Weights of a small mixture-of-experts language model, trained from scratch on English Wikipedia: vocabulary 6479.
Below are experts of layer 8 (counted from 0) of a mixture-of-experts language model. Rows are named router (the router's row for the expert), down (a neuron's output weights, with its number) and show model dimensions 0-159. Each number is 500 + 40 x the weight over its row's rms, rounded and kept within 0 to 999. Numbers have three digits each.
After each expert's rows: a language model's description of what the expert responds to. This comes from a sample of Wikipedia text that the model never trained on.

# expert 19
router:451433444496477565474552523514441456510472502565482508524533509547545499527506459472491519493541522469541480607574478522471495523497554522526467471477543481448493547475560502456467499482426519482483458500463428503538474479496576412532511553485532508451446555549536509461467434476568554483497518496551496558468474461499500447472512508534512543554475537484525499506532461546479542491426500573483428565457499429488400551495555501509517544481576542427434468538505534434509506492559559
down1:500549556502474425503425469389439505488541570529477477427485457535539535533439538503474475441524496489472494495558495495471485542532499531535553510498544517499446478445476553554592545532489467577517525473548480551491567463479476493459549492522549493540509525519558397552584460445482563518519507464531571513442438501475504486425528479520452521550461507450466466502544501511481480523464560527471520526510504460491531473540434506509513545445529499450502440526436473435510507480438564
Numbers in lists, tables. Digits and numbers in numbered lists, tables and coordinates, especially list item numbers and the first digits of table values, e.g. 68, 16, 23.

# expert 53
router:469475472466529574525568394503484498475452499509448486427485538497519520489483432501497524529510480479595490603538491502515493471446537494496577499482517501494436483470538453567427470503540561464430628553501462498517552489536560529507521529471496487531409509505535509467426522483491476514510503506470473467496460497440504425486512511554489549498459501514464549497454421564523465500489511525579475502497468460509479494442549509538538456580523530434457453523436519520457497451578490
down1:490527496499459523566501495495451471479498523523451482566501413534533517511507487522509529503580472522449530533515506492561476499488496452499620447423471481524521521549542485508487464520468529530483572501507519566564469460532516562572466495528505524473478510551535534562491464526477515441492479523530439482479500463527438577394549471519539533479408535550462495495422509563491503463412456542474519555550516507513448465378453434470440503498525500507486481477495475519413495437494514
Gr/Br/el name pieces. Consonant-cluster pieces like Gr, Br, gr, Sl and endings like el inside foreign names, such as Gr|igelis, Gr|ammy, Coyp|el.

# expert 44
router:481495467441537579459558469553495454496532484489583527459537574517509490497449433549550504537475480491492503503524545507479504445496529507481519501490567474491479479508491518498477480478541475510444491460450577444463475487521550563634535557523444490448466551492487593495466436547513608476510530469436477528519565531461517456506518539480545510484504521559504537517526454575542563483545482544484391453477523445493526472478494546581487539490504426470481530506570536502478476485547474
down0:543510494519485445494470509455453457567533567514591518463501449505515517486531499458465536512537475558563499493455500572443502487491506510551538397494447464522467565552464569546478510507492513507471522487449546530513453507521572519543487463550541517527489437505499584426529551517517470551471478511553438444468537448423446520516507516543417567431488511470563490597516450558535411451497476480516513465581517498449495546506494474493508469446507512502481498542512487568426491476485518
Dashes in number ranges. En dashes and hyphens within numeric ranges, scores and dates, like 6–3, 527–565–, 2751-68-0, plus century digits 19, 20.

# expert 33
router:500484524419534508517501479510533430512490601582494571458447522543557506469501494574484489461484514584509531524554494517520497480516536595540514465505470525509445544489547414520450479509533454481518495529445523426556499499519538451530554423539583510533449557515518490537550524488542513573450538432448484476434541485480487486494457526457521519512477532453517526556538503562547543466442429483526488502502512513500418526568498502512531443512537469477470486478553453393522469520453476
down0:466522544529518489500511566500474514447537515467503586503532497480530507450530439512554519489487491498517465497479532545589522477532495535470538446490444532478525538594471476555470524560554512406502510487528534508595472471421482480507501497495489529525497552473502551454512515488415445441488578473553506539499557476541532468551458493519452534424417494505520449541589549587457493471491476499457499475592511435514448422529500466500521469530587480448509465447546469453484517515528528
Word-start stems. Short stems at word starts that continue into longer words, such as rec, disc, land, air, water, power, and over in Discovery and Recovery.

# expert 12
router:501463553501524491534493406514520439559485456555568543461527575554485478466499483519485516519492504546513479523494485541493519598510522541522508455465541565486482475506506379433519480507489451533471504493450463454535541470484508505486532550539549451449531534485488515509494507511621520525495431483490486472470548446501429473433507489441505494554445507501498457551478510564513523467435525495489449551495534515538534534593505562453507471429513474443502479561498498441485364536464519
down1:491450525510496479501514519451513432539484443500606541480538514505489502473517543453487491474588500463474459499489472461567466502478502443513524453498462502475506494540509575479504540499466485505581524617518499526507439516479560636435493496479485497507463577398499543509475426495489463453477542523511469492550527494535535513503470513483511555531553527518538508528476559458533555524486505517525443562519486538543523507557493480523511557467561423519516573495376505500542432486569467
Infobox field-name pieces. Word pieces inside field labels of bulleted infobox lists before a colon, such as Tr-active effort, Hig-hest ranking, Cyl-ind-ers, plus ext, int, free.

# expert 31
router:501492497426503478473496474522580430569563570593501509479445538539515463483482482546500511483445481524543537512504499531508501457502571588528542474481525447465498534466510506423437503466470461531500473428479488495492485472465531473593570511525503474428517546522521463462518458546497482526537553443482485468417515512546537467490453550506465506449479466462585504546541453590527511515499466533589433582441487516560479554526519498499568513492534426470499469525536573483550507473495490
down0:510574479578553457516428546431498506519581451526453481496432454517461534444452508499484550449480424450514475511493454440573490500444490525570523420468523518490514496479520517550514517429539515509523499484495528474508519472523471454540467479500567574456487552476425522496505457488478489450466460486525454481479523557511519548412511507540540511536510543477543527460510532492523524437535475554490521514466510483561515521390411547545434435545496464583497517479529488482521549446418494
Word-start prefixes. Opening pieces of words, such as per, f, inter and trans (percussion, fractional, interact), plus the whole word per and Thai byte pieces.

# expert 40
router:448435541494477518513512447505525450534517500524536544503509460535614501474464418540442471502494493486566501549476468523523511482476520522534435517411505425479427559517449415444481482476511530520498498480491522438513485484521497535576449516525507489446381544495483549537535498486522494490488507546490515502457527440492464516469511494423590535510470515531498581506525406535491486483450544570450503563469401441524452507505494522479524541533550493416500511522475485405490482458514494
down1:454440511462505487491422488463395484514450515560451499506485521524528418531493519578498456545444556560503516493505554536484541487499565573441520439499477496447465502427527512474492497481456468507438499508508516499494522440485496466442451566449413449520443574508486516551446497510468466593502542528486554447451504533496476522527467499460441510482507465488461514604511491477515610511494509448440537573516475509538521561506440463530510490461513480501474496497532550485547396499502514
Table signs and numbers. Plus/minus signs, blank cells, pipes and digits in results tables, e.g. time gaps "+ 1' 06", vote swings, majority figures.

# expert 7
router:461535472493526536480556415522553514505510501535527515453428523571607556514531554569551476564448474499503469554446479515490597543508517555479421544461531494519513511419506447491460495492466508555477493567473501455507531448571539521549527540503558490529504490505504532475539492437536469498536459502457494542466494507536426501474544491465502503478511497472511496491440498557513602507447509492615397458480479548478493538492509515533554471537546489398527440519522470513507496503540537
down1:493457563509513512418499492569478480471420455474483470567538528451504534550444444522508507549492535489469540502482498506417455457479528544457528512464518509509522436484551553508500541528521503509514441442490486523459488534519438499445520577499556516504577515441471454572483478460434490485472474477536523578484570523473496558501533455409449495488476512514512486538552502510451474584530482576479495576454539439551478602507432488525490556512472516550587466476520432500532505484556520
Words inside titles. Inner words of titles and proper names, such as album, song and book titles or organization names, e.g. in, as, to, Youth.

# expert 54
router:462485495487576537453592456517545494502451524515538496447475540521484503507554493500561533538526448507496448586544512532500505503469534584483472536499559462453459494443471489525477488563511444421527532469470508564448572535564537485508508547481545461535489514502523472507512465474534545509527505413521428486483527432432430425479532514510572535545440506549500545521466475561562521489475485549553468540434526478534528470532545519521572514552531506469548528526566496478554484390483472
down1:486516454491483508467520489561518564480490563534486519505474478523541532529469522493447456501467627551408446543547504500504529481511564465444520572428525510475497497491499485537559493508537546433541588548552508517487518483494530489502571538546505455500566471457494464460467480551460513461519562540556573466523464503524548526442522490561494447475502478389473490405449550495530483509542472473421552415481472543499528524502506542501493458510512473484469492499526449394461493495559489
Surname endings. Final pieces of personal surnames, often in tables, such as -ski, -ović, -sson, -mann, Ovech-kin, Dill-mann.

# expert 21
router:466393559467548507497574514579464475526477564499579449479454446620565535594503494531510520507517468495542501544531487560439493533463452542536482521500519523438479501452494477456452467565464484535462549491479506471514566502468538420524468581517530464475478498530530535519508498454504491506579471442466473490538549494459525456422522478473511545468461470464468478547466463576525538462536461589507435528457533493456561539556452546493500458495476535473513500542529541506487487489487482
down1:516547552470422520492460478437450476521506445507509469515591568498536464503476477487519499411496433535501502489425564366550489462407509477596500554488481469512516498493495492544554548556502476558481470536486482473543543457464463456418528532492508450578571423534520464448523463504558479482470524483478430492478542542478531495577489517531479504523459475543530534525476580546513507526510508518496514509443482495563409489505471476533467471476561515497525547502504493474495558458492444
Sports team names. Sports team names and word pieces in rosters, draft tables and season articles, e.g. Cleveland Browns, Miami Dolphins, Reds, plus NFL, yards and baseball.

# expert 60
router:472487528464508578445564497460502451514455508487530486454437504515512456539482506584527430534537437428522513565477496565498490520454536496472517540534508484502481540495515538489491463510536485521462586489457474553553545434538563535509569590555425515540544548443522452503488513532577449493518521482496430452498494458471456471451526516477526530499505535485522575553510456557485537475438476539482430458459485528511510441488575585500550477511478456432491542580526493442481466486513431
down1:372462457419478506527434515538474451497500575454447457508512492440530440478463541433482504505506512492437508562491472474466447513509507502454500446491467464580523441551500451560478493491572488594491468484537472440581533539456542522564486441487402419411513506521463536482452553488545513459477458515518471449573501501465520471516506585531523534563462501529502480493522522493502502493499453522508522462482481499480515523437530464487463535464491508557420535492549545547469519494454505
Mid-word pieces, suffixes. Inner and final word pieces like -ing, st, -ism, -ology, as in Cry-st-al Palace, Paint-ing School, Fenc-ing.

# expert 14
router:436436498459557524499495451506537467531526584496605476468464500512495563554430523561525524507527559503632487531544484520437530510450469548550483458541550491474556448500525514502453492502493408514521547502434544515530456509535566390551506537460488449493506527447507552500440493547551494506516471525506483519516503513466469512473509507470615464476429545472509492558467451582562513496451469572494463501454527495502514566500500570531546495500492478481545477535506493453516516518514514
down1:447544465486506517484526453483522468461499541565430417414477530484495520443562476528452536598491457562483489481506505501503553489454483469513522396536506528471549514492642480547471554490475505492450514494518515544544427586558487484486467445572460464523560535523511417536465478503448481503486431534535463563432500509401449450467490528531489450454461475474503500456490448489499503510451523466449480485506487504462442485522479550526512512550530462552548494545475487493501502484448531
Coordinates and table symbols. Symbols in coordinates, statistics and infobox tables: pipes, slashes, degree marks, ″N/″W, invisible separators, percent signs, as in Apps / (Gls).

# expert 49
router:475489460499569559466554395528526464528428537516491507443517528549505505550503499501562510525530488483528442607521498516469499527480515507511414568470534519446441536456526421491401519537496514435541507468482476471494578512553539522517549491458524434527503548483513506513416433465523520540518525418480445521515530530466478457477535516507525527489446566573501567519572467556515562470489510531535477499471532431467539454526495485522573528490562526501538484547556535447523537454514486
down2:487532452505453454413578514474502458516540499478547516490587513560508522491494538460504547546502507493519517513473540509510432563500447527526550528533596580438497510518463532534465493477488519577468461540484554563489508534501499504457466515495447496538584530488425500475527526487503517465480476584567470570550480466506535495562497578529514528470443560439570506485551473413417505461495481518469586470530505505458462532415459516498487405466500518456436515523495480516528480472511537
Personal name pieces. First names and surname fragments of people in running text and lists, such as Alexandra, Margaret, Henderson, -land, -uss.

# expert 63
router:509495490426515511525524412553532479481422481479542575527531512563564454564512506509540570508516471546555507542508512456517566509521529506471507515481490480499521469471491513430423504554503432503470525516517586539530528421493554553537512530576471520477467469516506526511456426476490495486507503426530476506487534446473501447504580487514553519459464491550448588437537441550520534504477456466536504449429501507437488507463495575498553532501504500494503493583546568504495400423552490
down0:531455498391629438500580490504508539511469554493474529381538450529503503479493505532469573465516450556505527456514535483510532513504436465460564522560532495465545511472510498510548486509407459503458495498514516476493476482555503496462522484461469516454503551493520478469521519431497551478501573491468444572449522558541543511475522441553520485506479455479568472521456474456512495480496520454485525497489557548453498473402438538459519472593538561521440523413539466496493508526523470
Object pronouns, blank cells. Pronouns like them, it, us, they and him after prepositions or verbs, plus space tokens in empty table cells before dates.

# expert 1
router:506437477465524525442599481529507463517447502500481508449545456570492521547550555528481540572507512481522423607554496491465455491542494516493486538516579470473496523467519473523415482564543465493521539495434509419518543541563523501502520541486532426453503491467476512479473494466524498500594447466512507549533476530476498490444473447487503487449499571500494579486519478621475563467446519525508420504457539436560514553545536515488574526507519510463513485524595525500501496462507534
down0:418495453495488525486423549527549529470400536523553553537539490482497506490575474550459501457578562501481468453508484506523485458465524483462472485457502557534447457521466479528519528541503531493503471515545542582496499452490533524505473470505526516496436520467538502492550487458477509541582508468494535477487444549563424545531342550562504489538447474577508559526486573470499516507473541443571563532544504488525426479465467504468485457532463427485490468494543514525511518529557455
Names in citations. Given names and name pieces in author citations and biographies, especially after a surname and comma, such as Nicholas, Andrew, Jr.

# expert 52
router:533496475503500558469523473567505479522503510551538517463485535498529550572451505493477547470466466512558478512538546506525469449446526568503499519514482490464432558440529496572410527582491464484498553460465519433521565477511545493509527447511443450518478513465558477526461458435560468532505527437443512505505468448491548447470517461491506584497433498465483592500474441558503531445506510555578448517407501485556475491514453499498535527572502497464507507594550552498461496473486405
down1:410526558522495528513506571452529467493559515481540500490490491548493482536569523458536504436529465504495544500473474455526500410539503465547469487534531424528467467540561526533534537467465520531478480519506510473533467461401530538517505527418464484527506498457515506479536600511501477480533513477552507464524528398483571472502454491536438494544503495379448551502474470515498505509477445532433533527490437570513542549494424486532574473500417523568496440524493482466526452580480526
Surname first syllables. Opening syllable of surnames after a first name, especially Car (Carter, Carr, Carroll), plus reg, Mag, Harris-type pieces.

# expert 24
router:476461471445543590471482449559449520602437519514524528439484536491458527597569511514517494516518498467512468509503470552455487523459503558543461518497516450496515503495515483545496480499496463540492538458464463484532532493561602476599518520553476497461468556533489512533534435498475541498514457515516484581454520523453468363484480532410546513462489475492490551534464491549526507473475513511500517551487434487492445537572474493505554541496572494443462496509550577420549487504472542
down0:552460450529508510503479488549493528468504446411509521555463481531449589504512434528558455466578480484493387499468422499529524525533546486512503553557506516512476436517522504469538519522529514456527538532499516535528557506544544438462545546472493422517523506519494485479509506414510496488537534511441455552398533509508447570466445521470561480508503458465470434528504466466473504490514469496469505536455559474496548435558533521546508485436573556518494571479492497463532443497621490
Table cell separators. Pipe characters separating table cells, plus semicolons, colons and hyphens dividing list items, as in Chart (1984) | Peak position.

# expert 20
router:451448566498500570450539497542499402537481464614484495457530503534549510525491512515494488556554538503520437522483524503519485555433524543530582527526499522432491496449537480504532513504489503484480532523501527520543452494485537473533435582486482487485478517549506572509523497548515533457527505461527413505482514561551476474504462493495526484491492434479477529531515451582505542507468567509469367535401483511504511511597460540524450551489586554472457465497479495536468446472422470
down6:557535478552524460443431580500510522502479486533439410538471451510565429419530526542416478532499482486477385573448491489454457582473549487469469505493527484528544567452448480492493528471551539514488475521509451460510455456492521561509475547412482472511481469516483476482521479431589482456462477497547479493522522492547405462546404463553576497499550468528527525448509498489452488491472443453445480482496538498464524519483431482477478500521495516474439476486512473484506461472449495
Infobox field labels. Line-initial dashes and field names in infobox lists, like Coordinates, Genus, Founded, Succeeded by, Running time, before the colon.